{"router_score": "softmax", "init_std_router": 0.00807, "norm": "layernorm", "lr": 0.011}
Below are experts of layer 8 (counted from 0) of a mixture-of-experts language model. Rows are named router (the router's row for the expert), up (a neuron's input weights, with its number) and show model dimensions 0-191. Each number is 500 + 25 x the weight over its row's rms, rounded and kept within 0 to 999. Numbers have three digits each.
Before each expert's rows: "gets" lists some tokens that make up at least twice as much of what it gets as of all text. This comes from a sample of Wikipedia text that the model never trained on. Tokens count by the router's weight.

# expert 5
gets: "\n", ")", ";", "==", "===", " =="
router:485499472506510521460518535475477466509467537538528537509503526474521509495521493440447479482469500470482463465514471478479526484507517521514491528486523450514494455529536445489502471509519529531511503513500477530492466479552474530517508480479483477512507463463489522517504537456497531519538502535497520516526508518526522535506508449483528514523489499487515534513469494529471474524480468534466475553533495512496497528456517483487517475519499515543502461496478484509472490528480502492505521474491476492464521470516475528519469493454469485446491522523511497537493480485522492468
up0:493472456500500498480504556482527462480508534513555536477472508503527471486508528537503498495492457512515501485527445493482533519507467546479506477543511487503493518492490468500493511522493544496478461489505455497444475485502476520543519475471506480494516466503489552478553487540511493457487506542544469483507517516504510444578485482535470503507508511541497508499521496492499541487506482485521484502485488470541485501538478510487473471450548486475496522487486523517492491510484519526518548507493493525549465487509512520475470531442513500477493498518501514480523471483515496508
up1:536518477486522506427490499514528492501517463534480525508474541472496544474515439543508492502474514533479510458456468526495493493477484522474506528510515485489488486545506515492519512504487528509473499468473526470515456523513483495487479493474565465529517520503462525466562553534517529520536489539484544518458531471502470509493501488495492488525491488546540472510512527468481480531472535498506473497503528495489481528490493495497500480526475441520489525466520517496493488483504518458489506495504497492493487516458481498545521509530485491532530450478460509531508498483498503464
up2:499521521499515520482514494485514517526498503506501536468498554498489511548475499446511503528482521474473516472455511559481484474524502465517505516468440505484494495504523506491523479451498533482490461473461472534509485464502495493473442489505510492495503500532476505494517496508485450529487541527510491511521476554510489535479545534494477510537491479495541527495470490593522505552523478433521499526453485514528515506487452502497508483507511488441471474529492495497507548508480499475515511501492487495501477486519527525490489475510489475522504504498559510500492496482533504524
up3:480486501522526508480482492476511477470516537485483525528501461485506470534497490489503470490491540468487519475502494480472529499521496505491501496475527497533543482557523500485452495492489531514445511450447545468467459561505519532492533500515491493462477499556475513502546501492484510486489517524535504488515502497487509522573506463481467517480487514505476509449505475514546525525478486541493496470520510516499536516433526505521470485478515486535423496518488481539477514490494488497547530519504510463482504507501507515525483513469472471533487486476477491528515513516513528501
up4:491490478487463498503532515487527512552505527541539503500475520455472457482520525467487458526560481484471461490505496487477498478494516472534491524507533495565456498531508463507495502482514518518508495495537457529485532475541514501487492485492506522511506501508519462472526519480499507500531525533482486472470452517480500556473483525489503484487564498556515486527476496450487520517481457484501494488492508511518491473496493499505505480495515516506530452481549519469459525549484425490491513533482523508517521481494480529506524540504478511474497495497483492544459519482532488482
up5:484479443571506489504530555536473477477493540499504498446507476523568485489507515516480474522485500464446498516553515533512497486507496495510540469477503516522495509459492537483489512534531494459517485506520478495534500458501509521531521508457548507491489472510489511477500500432493557522479482487456497538510490493493496521519491527519488496512516497528529485527532485558482536535507498501473427468508490515533510520468507489502507508505494478498514457495543499517497463507516473494512496480515444516503506495472500540514501491461474480518477471504485473507496494500472522535
up6:536495474462537468463509510458490519488484525534470542507492500513513497562531489483492472482447444499509530471510441516525487542529542514499499503479452477501471506531485518462572489488470520542480497477484517492510525527458490517499518474514506467526504499504452505478472511533491559517500515530498492503487542518528483487539502482460487515489501510459519490473497471507495544523482528460488514491510527485470473522518533497488494490560494521506514481467476485471502475493495531492521479519516525495531490502538507488533478502497499525502488515536498526532514530494442455485
up7:527509504485510507537495505510486489511485508520511509494536489522543483460529522516508551496448480468521454454493517511508467518473500490498550515497525513514532506437541448447494474504494549524535461502514490489496479464503513531494494495487540507499481527456531497506493496500507517472450494494492479530511548488521495544474511468507539513520457541494555547499534505525460478475494517502479512527467478475498430538483495506535512498508530459492492515511517531483474527513516446486493506476486481518511494545480513472529499497469473499491470498517469518497463474474525497483

# expert 8
gets: " of", " (", " the", ".", "==", " in"
router:473512494503499472450521533507490455495514505534507474485486525462519473480531524513478489488458494471490493486457529470555533507523476516496530494477533537491520481516538475480527493503525523514476526482529490499473499484524502501507482487539491468512499480488480534533514532478500531479554436547527493501503512536512521532488493489481518510513490508539506478511481467515484493524444468544475465532550449515492461501508485534523523472431446496509495487496487561516468505494491487467524501506483473507509494507521498486519469489477481510485531499508458514514528466440525483511
up0:505499445527495509481491534488514509507496492521467527479508540485483532511556508497521461496492471527476504501521488468487538520506511507477507472519561498481492500512496518511515482485485533453490484479488478474490520540501529489530511498509526456485540484504507548505510475506500497467501482499511488507480492552517520460538499521517524475494466533578532570516527521499510509524446452473514514505493500473536504505525484501446530517491486500511498514478499503455489498499462510467483480472531448520541456501528532461469484532483472487491515520485432492495536450487504498490
up1:519528490486522512442501481521519476478530510512506470503450513510494532512530449486501451490457495501452504483474495494511473481525510506461505510473520484523466484568523422485487498502547521484501502478494483486512476530525513530492463471487531480551527519509486525501527542523500497510518521520504551494474516510503493501498527477540518511506500500516532511505518527455449514498493520489483498529472500496478448521487511512481445495524455465522451548502496515468498468484534486452485470507501534536485522522484488494548550518495476499511507436502504522486511510527502508502
up2:492525486448521516499516507500502489539506461510515490455496538509480484554540488505512516491494501510541523458500503534451500481458459490523535504459502487488474501521498498508522500505488521487485511552454488462524498510503547548503479494496499524506490491527500515532518501508459486477500515494497492523487482579483504500541507491510488527501526424476512476509481504520481539505520451471540497495483514535531533502513470474456515529516488517521441483528509483467486547518442506506484498485451474503495495525508499532501497485507491477456477476471529512499535482451518553504
up3:492487506497500446485474515473507496504491555505503473552489503531508481482509486499478508516547510456490501518479508448501527500521467483487486468470542492525514463472493498482492507491504502500479487454472485504451498544492440532486517498467497482469490513532478526484559525542455500500503478492499463492511465479515524474563504494483501518514497495538516506521502481545471546512527486517510463499479531534560529480487523483496498458488547482492478496535525478517514459482496468502544521523500520518482540477478544491540500497489513490517492524478436492514495531549532515490
up4:448453523494519475492516535525517510508540484516480440488460506489486461500513474534506493494527469505516495483546458460464466502550529496498519488530561494543517490535535503497513516478454489518467509467541475507517492469474564461466464498508506487472495516515514485515516510511490473536501477537506493500474493506514510551494493532497529500501505515486539511505483473491506518521492509490505518452514470496488515472488530538480511490480475525478572482520539525497459555511481452488468493511460491516504531498519486461510504469528527501500491495542477530488493517473500483460
up5:487535479465498473555500529514479488479466524538479493514484467520569505478529494537449530523527475510432477455515531512538445498482503548501566506517485533520501518487483505509522485510469511511515502505510501514544475480507500486518475454514558474503467507524481513507520483473489554469495487531510495517494515502493544494498474489492501497505514452538507517529503510553474556520524486493447486501472511509462493491528463526494489442473492543494517457485493515534508493473495485504504490498487440527492505505460517517484491499471509503503474469512515510509497508487482523509
up6:497498514485527493485484526480468460509504461498476551510517486533492486547474502499485499496449470480522517480466505549510539536540511492502535518448493477491498461509469515502495529515481510506497505506480490499468499494490460483460463512484533487522524497527501503506510535541538560490464501514539496538484542508496442479537473538501481541492466519490492522477517467528481484501464481516466519481525517536504463513541466512513505520522484479504544442506485524491513453526471506467507489491492538504483535488501523435547478481456491538503528534526508497495503511487516489528
up7:536511469480526487521524509528496478546534523511534521475558499501516497486505492497491543477459488499483500472505546522487505534494491507517485511481506496520496506443512486471490507477477515469508465515533458485503484470528536503476447501516533501502494485503505523496503484493471549485484488512476546540522483494503512556469476451513525494491464528506492529528505497509435493496499503507491491515467478496521474518469537524577527488510523507487470527507521576494487480464497494522524553514491474437498503541467511474485512485461465456486493535485496460512501472483512487477

# expert 12
gets: ",", "-", " the", ")", "year", "),"
router:452500499514501507461517527496510449533474523490533515483539501472506503503527501510462494525477433479509471484545510498502467490485510512534494510464509552490487523445509509492528493514500508525504565473526508518474543504442510502502517459508496464519485513478502492548464518464528473501499537523536515502516541490508528518509528474491548535499525500495494497489476507518463511538461462499463501527519495501497562519526471487468522468513530523506489441528523481504512478527522499500496524487483500483499518521500516540526459438484478504466512534520468536507496483484523464481
up0:475504459515484490467503532485489513508551499518490509487549505480555449533524513530512496519504470516479477504501489556462484539515490518485480539514453458484467514500512494494521502448441546510466508468474486484512505505508489490567498503489521522504507473499483514462511469532515482467497477508493494493493521531494528494537482504498509516497491480511530536487565517508511514493454448498497466518526535475541490526562546507523466513505482435481483514511516488495506447466488533516517499512497499485512460508553520512487526527476451513480482511509482493471505472507490502487
up1:491495474517459502487486476480501493529521523523494508509461510496496525502532470530491463505475485521479468487479496488508490500497486539519509514487509488466495534513513497501501509543458522491472475496503548479531486553473516516500466483557536449522540556537447517564534548510494498507508475504525510491475449464496481492519471465532514501485502502539522468493546512458500484512492503501503480541485506479503467471523455535465498531531482482479511490485513521513491482499486521466539499468496480505531487523490546461557497503477466471513501450508459517549469519521477494506
up2:488511482473512564491495508501534554489508518541536551493522521481462466558491495495523507500499518527517506493479463510442509500484489500522485502507506518521451496506501537533510438515491514490460476485468480502498478454471532498508513517473503443509477511500483487479500533489476497511511485509547464485526514556522511509530506533493476511483506480460548472524464515539492519517514450463499459480508510544494537495541464505494489505527514519474462506554468488488503534532482480495478523517486517443500496505513517504473508443504522482487477488492526478490482533496540465506
up3:498503531474499486521467534482509479499489502518497519566488481484523463494487519498458521510477539447469510519523516449485499474495511496520501494488519467505455491509509530486491499480475547481489481496521518484541475511512503510514508497489444473475499530516462546490553510532494498476499453537490485509550474455532507503483515467523503509474526539566481502462486478476530548518489498560435481507541514551482508501474531506474527514498519482491491498482483523506476475505523512502518526448474477566492480489511525502499487516526486485503482487512476503501480497444493529539
up4:476484518527445501499549532495515498539531523545479484516485509503512484481493461497489506508520514524508511524495528443484465522486456458504495497514534520546545530463487522486510501511514482503545479468527429520481508499497536460494513479491530522498509497472484477498468488484490481509517516543481466491456523499512470499501469489469486486525531512523522495514484486473477504563475485486497492511472498494517519484454505519496473495526542464442498469507563521530490526519492504484499500502477529502516487520521506512551474491490569522492534488462496535536496488455471451505
up5:473478467534494492477505517575529460499514501507474491482488448508519464505508538547467469528521470459470427507523533494502502470483519497519560486500501504525487511496490547491512502510507496463523519499468456468537500510516534497505505500467513555508513500522521476495554518467508535484509493506525488522474486480496515526512475500479508542480528507535476518506488501546443519530531514494478444497446545522487513472488482494507503528518524546506483467483471494538494465499475481512521526477531459485494504491485536492475463526521490449471515483514518510501501494512481510518
up6:518513485496482499495484532466473501482445517543468534470474505531497491515508535524478493506492513487531528519464483540498505538485490519489522519475482470500490536528484507475553533514467483542492471460545495562470481440521479536457476491492490469481519554500498474500515493548494509482541524524485507546511515470498522487520491521457479504480515504440462485504517519506459542484505490492476526438511493502509489483521530522489515479504508485523532476489535486502503486537481503437523483523553512470533512477501510467533537473503514532482511498533507512487499478502502467493
up7:499501515497493538463496532523518507528498503550516506480533509485516498511488494461461532500512481500515514480505525499479504478501505539470502519475487493502491499463469488496508487520495472517479498520494509487567493529526545525496499481484511518539492507468561491492522531492470493497510487499510506511519510516476551535489508489498473471504482533520463484498501509442438461495501465500461499537478480457497448538470516489514512508461511519501461448490524529467505478456488470524529545495496505460467568523547566500497491514526469515456487555524514493477490474528492489464

# expert 3
gets: " |", "\"", " with", " of", " in", " by"
router:497491505484498489469531525476459462529525526529508511468499495472485457516511493484518512500483520486466493514537494510492523526507476507461519495484493498508495483530537492463536509492507486494524445455497506498470477480530513508513439505514530462527516547519494489514495534483519502487490453546514494483458503514516529540528490512480529519504517522457525494480492518543488449452487474472452484520491545501486492441442511484488446505454474467524455461503499503483488515518506463495483519500506512536491484475521492514499473494512526469509549490505532500556501509503553553524
up0:468490488518483524463474531501495503476500508491490517463472507468501519536551500463548476521507464499485468501485480490520555527502482515492491476499488484479499497521469462483459539515481460518471494484483516482487512513514520522499486501518507473481516475521523553467487487521524496478528440532504492524487518492505548455513519547510511519508452501490504550512520535498483467513464467514491516519501513486513467524500505511446461478504518512453541555514484484499482510487546523484477525475470505541544459521514504446489496537546487481549481509470486503514532480518555506519
up1:522517484494458489441502485539492513498499492543471521497510525472496532523496488439497477505463515526501498514462520498506513508487504521459495524498479483475461496560539498479524451522544527497523479461515493474519506471534461488482464501506478462521547501533448513479487561508516546507476526518500531493476483488505513506492521516505521477515489490501526486464483505482501501520456506487507448513505533468524484505506523454538447533481478435500460516505504501495483483523539506503506441522519491565538533521474522484537501523514490500503502477485527528492512520487512490472
up2:506545512494528517498511524516504516521527515495522492459462512495508471521540478504549542529489484459527499441475457494511499505484470509520502501467509458502515485494490566533502504511515521518493470512454495488533544497479533480534487489503507526511451524502509507502543498497484485507503472511529490532519501553497530485515499488478483563497500448504505474534489534521478509538539496474507516492476479516516503540512458538456447490491516547495462502532432508462509512525456497477478490484461474525473488500514455490501478473530482473499465480497520484493504525453496517505
up3:517446548506494493512465533475515449479514491515489531514570433488477482497548444468487514490528508461493497495503518530496511508499514486494522489505513523510475492519477500496475498509518489504493450495490503509509502520516459490503490518490473507511526505528474525496522534498417498449502512528541484531491500510489493517549494447507499501497506538515528492499503530489478464522468487528471432550497498535494515566463517496501515513484545501503484492522482503503478511490490521474508520463485544528507515472488508450454523484543490468511510514477495504535515472533459520486
up4:477534495474483509490501525498485496527514462505506462499437500498486472487478514499503495535503475499491465557502526452509508472474460473486495527459511547532450492530496533508513488512512489540508487496531470496530482481525531492476522485507485537476486501495455480475509520532521491518507487541489441451515453511477499526506496513512479466508528499496524550504536492478520511536460474516490511457494512492509505529511530483523514487482507440500540458499545525477476537532507458472501462538496505539479462518485513496511503539487547549536505488515492525511487482483533467540
up5:483512486471522473502505531535462499535455514487469538481445494472561513495526490527530525484523455484463469501531513500508495484516467502481533484523497524524433515505491486493481546459483478464516476504529467506531509502536508489519474458490550481481485510523499557495515487465539533525500490496522482504511497519526510516516466519468489501525569527520488508573490484538458526497498534492507494528488476492493548455495487505491507576492493504496484477471507526524494497498529513518464528491486510488466469483476475490482490513486482477513483442495493512496497520522492518510
up6:477509530512496468478489484487492504493493537512524550515486500502497490524522475496492492501438454477486560469469523509517511512539502513495535522470485506471481530573499490473524489446488510537469487497524478477446467451507476506488491526518540476486507572497496480467531490513507525507480521516513499505498503552501507540531511468499449521516515508489505526485557496508499442507471471481500478452515499501454506468518501507517518480495526452527541466537513526512490463529496503499504496501509530508546485498502540470527488500485527538541471477505491492484466511519506474519
up7:514547516473544518509465498456493485556499520484496532479518500512502484510519476490523539472495470496492482465477498511504472504514468515471519494485476526533497464483526486474511527549510555523533449512502485512490478452506488529459463495492504433505510514476502505481505521498502536504494484475495493533511488430518531517516546508522534562467471500508522521545504540501431468428486524504488491512487503499484437542483497485500528511498533530531451502497539501485524480512501477522500536472467516526480529521497526484491485506515482487489509520485490498476499497479521492488

# expert 7
gets: "\n", " at", " on", " by", " which", " that"
router:515487509512504455471530552503463491524501545471518500524536484475496503488547489541509527483480515484477450456500510457486520504527485506480495503468571499524477511473523482519526488501454567496462494474501518498505495463520446464484478489505532472532532512519497524506520504486502531542490482534536530518478498472482507515476490502491460470458487505502489479502496536494475487475459471489487480515471499462553468513475494488495510524487477509533442472511534503517562497483488499474517500475520514515528491546489512491516473512513548526468491473539490487522474451506502520489
up1:528505526466523483419510492495545530498512489502490489513444491492462537503505455497485478489482486515516496502469500481505480509525508548477473539490536458470487484529521498476529507507499534513482500478465520479552500514535438480484479467533533459556529488505469515535509526508529506518555509487540502467498514482487473489526508504479488484509506481526525488469547523457499498524488509531512473484490504497507455478529473520492481500509474471529510514483463531493451446539519493493521487486534500491507502461512482529519513492468474494528539441517495535542522505500497525500
up2:473480477481577554500489474521483501510542447516560504519532535503491488536510481516504479462469523430489512478529489492519503501487476488500482513456501448446451502476519549514485484499506531484490530503482477491467496501511480501544473479507507503460507537543498514489506493494479499515461522517555485539491523547475497505502521554509498536498535453490490486506502484529534510543510461456490480514517498545527522471499475507508483478526512501478442493556507481484492514506473491490495495525501501517532480510485507505516500464491506535492470480540482500496488501463517516491
up3:493484506517492493463482548512559476486461525507489515528459455520485495508509499553536474513518533512468478505472483477490516494494500501544497475474511505563486500479497521466498478488484489482476476478444482488500505532482490542499520534479499499512503526525487518506558519541456475484484479504516530450526477467539490503589526490465491501490508515478483520450489465460526516505513500501500459516499502541528531496450506487546532510504520499516481515508531494492524490485490450489527539475501489547482546492507508479524462540511519462519471492476495465497507479497511495500
up4:445483514498462546469535511509527473527508571521477515501449515484484514491517495498523480492494522516486467477545496502469479494516505492485501514553520485547497507525501501491515543533549505466527508504512510535499478478518500509445506483498505498489497527495461489507539494472500467509509495503464481490472494520492470520517513496503502460516515494515498528497437489472442474528463485511509540494530489506511515491524482493516495521534511472481465439511562483455478537530485489480473485509541511486520483537495470481527494495477509526554514450498458546556511486494500472481
up5:472441458519495494548502529545513447476504512507543517480510476507551530481519479520504485517478493447473468486547477506499501460513520495463546502501482504504511504520503477516516475542487501490510496508477440504507515468547487511537512494510521501466526497537481507513567496506501507506496469498496459530458476513495511499470468490500494513498528483491486495556533495499457508493468524505462466513482492535532534513519519517506497506500474529480482492509519555544492489459465526523526511495525429523481474508479506510476487531486484483510486438463497490507538525511537520519
up6:482530500535509487455496481478459514487501534514478501532469481507513487518494529487505432488446458453510551490528496521485548529512464505536565473483540519515510497526496542483529507499423448525515498500557518530544499497492489542481505489496482477507477513474477485497496498504500518498495524513494506549497511499518522497531492541474450532503463506464526499481505486503491490505464533479499479470480494526488510464503503486481472484508522474540531434483500510523514485516514505481513500530514549489482540518526525475505471495485543512509488476529501513494503550499472476474
up7:498484503494518494501502532464486472540498505509523526497556522510515469507532503507508530487503486519518504498545495526512492530474481475466503513511498527489493526426500492455493510548522534506502504480497453496444484473534549465488458497508525461557496484472493493525509500528503517490469480500493475523530539496512477505470568495502492484483491524527465516473473525467439471450468496522484496514506500501475443521501526500506545540520487522509471485490516565485515486455514505502557503520474469490481551528473519466498505496503526481509485538502497519487474497494491480459
up8:474524542504516490461547479497490528497474470504492515495493515502506508479521512445489495520540541466475564483480495495488481484525495516458542497494498517505536475483510458470527454508479537486481511502490495493511492484498502499511459525531519505457454493547508522556473483489508521469501499539562467528489501524487496508504477498501484473560486503479541466481490506517517509467476497479535471497482495480543500499522501467443527465540481500501512503520522558510497557458514519497496512530491498483482490478537474543500466516485512535504530507503504462463482532452481540496

# expert 10
gets: " the", "\n", "|", " The", " ", " his"
router:519529487458509462465505525506489510517513477477518489488532526491430511535540523528523483433448452479471488466512480508493526521490487468506468515482536466512490534500531526520509502506463531480474487498501472483463447519486515535491512496512482500505481494502481532521529517482500483497511520525532476543526501515513542519515496521490481522498518536471499485473498478545467488510501469528466499534511526452464498492463497513539536520495502574528454470491482539508494482502481473483459501456490520499511532521519500508505462533504520514516522518495450520501515485468536473469
up1:501495490514494485465476509504524480538506527481506481483503507445491519551529498511493486458441475519509483509475550483560463506501490493489483549541499458496517527544526536498521520522494532536503458468499506483576481538512470472485499480524568509536521510494492495483525490510512500490505568501508477478472505471504505506510551522524486533515501470514512484471539471434471480508495484523496509483503535498517464511477497491498509506529470456490499514478493517480491463520515496447510509484527491509500511465492471500510494506466463521506522426495480512503481498515508524461
up2:501508521468547518490511489538530555509511471519522511439487528536464541543538505477504509506489497492531508491469480487504520510489491486523493508468486416471479550511487537568480535552529538499508510502492516484508505485468516521474483498493501486480517530509439526472494532484525507499515493525526484471494490507477524540534483495482457520497461489522493492507463519535476483541485455458521490477481493518496505497471509515457464529541503519490455499530521516443470493495473526496472467513489486514475501534528514522506503478515492506512490479493494471456482498476543493516
up3:483513520487481516437497531523504485497501518470468535527488491505467509520481520553507473479489556478502484477496484486522510522507495529521471479501533467521497472471486524462464532491484495459497462500429497472477480504504482539480514497505476504479497518526489524515538510494484493487498480511481515472502542455533494498551490485483493500465546534511487542470530470501527532491510502574451455484516514508526519551446508511480486542484516511534449525520514495507493493481498473516501504493503496492484470463527526494538449519503519499519493533471475487533529487505485549543
up4:497508519510513495502497507528484523500513496521454473541461548523483481479502512512536487489481466539497483486502495506491498488514494443485499513464507509504523500505474492476553489549472514517499492474532449536476507509485542502484508494474504478469500523466522511512543532478492476503544507505475516463476485504512525525553478505481476504523540512517554497493453499544516517528516456493503535491496491491479497470469470510544538427510502524518502452525511509535495515544443486489466532501468512492508507514491504518504498494485526507485513454450507486499429507461567503483
up5:490508462512526496492500551523509470534497548489472487459488464499514485499489452530462472455513477448472475493511522472516456505489489498464533508503484556520538507523503488483488510503488506512512455509507491444544516491499465526534509496470509500516474505498492500530590513485481492507527509495487512556488519498500489503503527540474480512530501455495502508548467485519480489511558507521491461514488545496476532448483487517477521560474504563519517479465508485480525493519493498514507483493504463530512482516479529500482487476522502472519551491495454526508507492519523479499
up6:469525525490495482465533523503477477470504489532501521550462532540469482513506476492463504465419482492488492454504515547480522478511472481485501524496504497461501493521530502453521480486472516504489474488493495518487474485532469497485526506518501477516541520482476498507536498535528512506501568498520498535478523523509450485505491533505517483529484530481490518507525468539485457470502502489456542504513506521497495527529484471505502505563489491539552442491517496502520475495519513520491431504493530540525513522470532503545493484476471502493498526503463553508489527467488497508
up7:519495467456504516463502507466504512548478506488553481487518481521481503473547481517493553483501496484497464467510528521467493520502490523535482492530477528522511527463532495482471491520534487478498468530493486465480506503481553503517457509528505513510500569521488493491513490492531519469515527538509509558514465475478523544473516482533509517517484521486493503492483502480426521461502492495504476545464531505490483525499523504513545511503517541483467500463485536497488526519514463504504471480491502515477507525516518438498464473509490472521483501498486535418501477490534468471
up8:457508495475499482507498509485506520537481478501519520516512487502485505515532495471479477493535575435542530471493445512509546502469477503537484498443485477513507500500493512505478454504508504462475472512544492522483462502495462514504489529489552512452455494540511502551509556528512495485530487477558548518523494527545536515504464522475491522521509471500481504477486497514501497530502477474485473504519480488477505483502472476496461507491521503509499522482524467564491508493487488456504479510510555467499497501478503479485473457509548507516491509511503500484478536481531535539

# expert 0
gets: " to", " for", "|", " with", " from", " at"
router:498491493524490482466551532533470513503515493481442473478527488455513518526527532492514448538477531461474507458498547491492480535507484504480476510468533494510474499494529489475512485471480515508499541529499491501482559512497515511501505506543461469490487479476517521496485531478510517527465498544518503514498502477502533540500483506480504500535478520492529483551494487545481496521461486450462483530503527510535510479523470476460471521476464492458483489500489491493526501559480430504511523511498488506534491483476538482535481480512488516525434468477470472507506487518533510473
up0:489509472474519492468480500466489521463554512514480501445481522503526476493529511539488485483524450525473518511484451475481544526493457493465498514543533447541491502492534500504481549462478502480535496501451472485471508510508472479517507516523482487499482450520495546521506458517525505474539490553507498502493504532526519488551493485511526477502492525517537526548507485498511489515508512493493497493502511464541475482492479507485488525504513477497485503500499499513466531510495543518514535506511479538509453494524501451524476536509496467494505512531445461482494428534500542512
up1:516488521481497508470504522526513514482530502495512490485494537443478528498511485487529483512510492503525456489471494500527524524503534511481486500504500477505533463512472490482459508522484504457508517492519515480511524545491539481480439492521535446561513508481485517499505558469541508543504489483505506501508486482507489491548520467508469495508533457467559475488508494478484453518465508476525490540515533458537461476507485506464450503536502484473447504492478519503511468491537491518468502519481523567527467480510504544493528515454483498508504457530484479487521505498537498524
up2:506520522488509489482519516508514489534459475518478535482512500508446482529510510522499552503471526451499484505458485506474480507489531524543482510457509487504480518444513568542520446476479561488480488507470499462512454524526529509530480479504525495470482472523495501516548510515484504520488482493544488509498503538461502482525535480499491504511526459509530482498510476515499521538491508475530520520495514485548486497512452473469448465501487503449470501513464523500482511483486524470517500487501529480486534499505508502544500449533477534472481459509520490484524545486531519533
up3:536475524501522453494517518497512502475503534516517477537496505504502491479514511490489477489494540465506499482475494472486490485480480516510448483503533496524496471485485493513497501485506520479521505524469530513492529508492504523526480484492486510449515535540483530532570491541440514438511451539485479489510476434552541516559533492463485479531517519537485507481457505479510559542468480514501483449518500497499559486487506513485504515448489528507515488516520532460510495486484475491519507480474500520467483484511469478533513494521475492480513499509459506467502544523542486497
up4:522558501521494514477515535517462508568487497506521492531490510471436486467497482475517495538522479551515477480502529502473489456502473483515478549508548512542475489521479500534508529468464502532495502477488520496531524477489539477483506475534516530462493539515548469490519526496516494524497531547501478484481462490508484513489497523483494457514522501498492519504447492501442485480513457469505533473464459484502521514501504511515509470484478464477499502481524463479527561522516438526493466499484540481522511532516548502475499495500516532519481471506476501484525492487495480503
up5:493503487545507480501519538487494473527480553489452491462463470508525506493511489490508493490472478468474473503556528477572507529465498484471516488486491513546494550488480514492525520489461511512555463524515492494538495537543498532550504477487543471467519498540477501466541520492435538487497492508493467515502496486541526473522477508487526523475531500504491497539501459524494506509528469490466453504508528535495492485474492509484490513501477533504481471511496490501475478484503475522486500523507423550522510492496566511516504505480491504479508455495486495503505487536480510511
up6:500465531466495474480529514513468490542482491510436485476476569507516487519504473521506523491434439486530497480485497501477518513505505488490558492482504483513493490490529508463555551498459465501507499494533479495483474507491502490455484510471498482486521493464514507502538500522507545532473487508507526522486539481494517500522526473508526521474489522500537527539508517514497477499475473488447496472498566509516529513450500478501484516528470548478524490479485495502520517532493513519509474537539569502561514470488495500526503502491507507510486525497448514492513497478506449481
up7:494553515475485498486471503486515462562508511511516525521539513527532475516507461482562519458461491464509480456518527520474492479484475517477511524471523499515513479461505482468470521536524525488522490495468501467464474546507495516507519539518536507528497513455508539505497529485502482459456520517478524498515488457523495532475523489499464487542475562494461520513498522464467501489501489515468533509521506468488494532490458498502561526508496511474485496493534496516532475472515498508540534477509473494512494555494500483462515487472472487473474517514455525480519487474535481493

# expert 14
gets: " |", ".", "\n", ";", "\".", ".\""
router:486547466533545485443554533515473449526507470475508522454508504460509496479510491498482499489471511500495513496471473482512469492494488509499538500473513498518511513503528486509516467480519490507483496487504502509505478498468493517511477500483508458522503516493504488512465536436462494506500495542532515542461529511509560525508519505503510502500516525482559555506487476549474468495446477478453466560551489488465483496505419473524515508482510507524469483536492502500479509495476508500530505499538470493498516511517498554531456509506510488472492526479533498495495463495528472486
up1:534527487495454511487519523494507491527527498491490495507484529445524517512507475500522482504487476502496478451441503485481494495511509534469510534494545483452496483510485496486493491522463538503512506501467512490534492544505460491485477447520512481537543472488461496498514525531508491512497507445519551501451498468500469488505512506499528530516498470506512522459498532452473547537439527505504488485508534500520429505500512496461448510525485487507468495487502538514531472506565513509495504469542501577543493499509528501493499506468498488522515456503481507509532512488497505500
up2:485500462480561498474504513521507512510481516553509536506468511515484498540500474490524477491471488511478498494477509551485489506481495511494506517476487488491497491485517563503494455503532528494473514491476471485492493491491501534530482492511509508530495507528508518520545553485482468514508508521560462477486493513504524529532507525467459504535516448536515498475507522550477442520539472462512500495524510530532533502533447503476476525528492513481497467477457507478520516521474520505489476509477497494458505479487524516442516455530469500467488416504534487478514501463502527529
up3:520490458514496495470482522480511464507544481513468494516526512510468520492484476526511497483501505481493496488511489490478494488525498547470479491519516481528481470475490566513479500481491489481434488492472476480495500528482459556519517499497502511504469505518508515504496538457493564502518474503507495453498475441525521472535483453494541491473539510507457489465520494533534527477504471536490475482552527528531538520470507488531509523477517494559449479533538522541492501484492491527520523490484472536462504464487533503540472508531553480480484483472490483514490509530511495515
up4:454501520510506515492524547513489486510549467530474449485450492499479486472480485519500489501486488496488482507509521415514474511489509492508446539512527497514506508540488509555507541509486494487480435483504481493526493496495502482488526496508496530500518534469497501496504503475491503552566502513506500520486475526500514494503502474488478493511539485478527578451487440458479478497458503537524491487498497501517535499477519511549524507481486469478516524489565507540485526514504433520507501520537520489503516485495517507523461493470517538484510441472510524506509482493495498504
up5:485518472515513480490490540526507493506503524499478511465511480537545478529517505508451469498476472451456448521550494469526504519485482518457548479483496524508500544470499511525530479500483509525502461506518500487546504499521507507501494490455540477520518534514492500502522475482479560466515479502503519503451517503478513480500484497483466527509518528514532542520527467539458511527509498487495460523464461516457525499484511494509513526547526541487525482474500472533494448519465506561500503491526439513519482500472506519489479485507500489474488450499454502537494526528488529496
up6:461506490483483489492501532497499488487469504560485484501490514517473464534496446488495463477457485499545506473484495575513494511526512552524520451498484522481479478545483479473525506482507510540506505495524478516491509457532513502460545510509515462498538533532487491506523514513501519513498493515478509551497502468500525486566483515448473521506502515486490509490554428511501447481488509509458534487534489490507525489543482494494500503533528496537511454480496503494530465497465558494504468515520503493516521505508488518539475495448495506476513493544494510483516520523482462484
up7:469519518465484515484482516477506512553456509487525508477500496501503491501464478525516557463476486527500466485476498523469480497510472528490489482512470493536492500474541484493497478537482499516504482531455490461540517471424522487520514487527548505504464522471507520478543477523490542488506512524504465572505494507503533520497517477487532506531470520492513508490491540495437502446505516477470550510484510521515486494487535504504508533495518509497468493510513509490464488539513457472510485487507494529510531556490517491518443473456473497521480533507484507444544509506479515529
up8:483537517499525497495543499517464487520492459506516471510495493481470488500527515466509490511529492446499492503496489490491463486515474498487496512484507479463479518518525480481523487515475526447484532494508504447511470531517468515461459510509516524454450510462534489527462507514538507512551517483568527501482476538504501493527447453497465528481474513500497543489520436542521531498514509532532477509524489498524517479517549484492503517539452479508503502528469517511509531499517500487483471493500513445539470521513485515510455480486473552485499526500499490513519558502512542495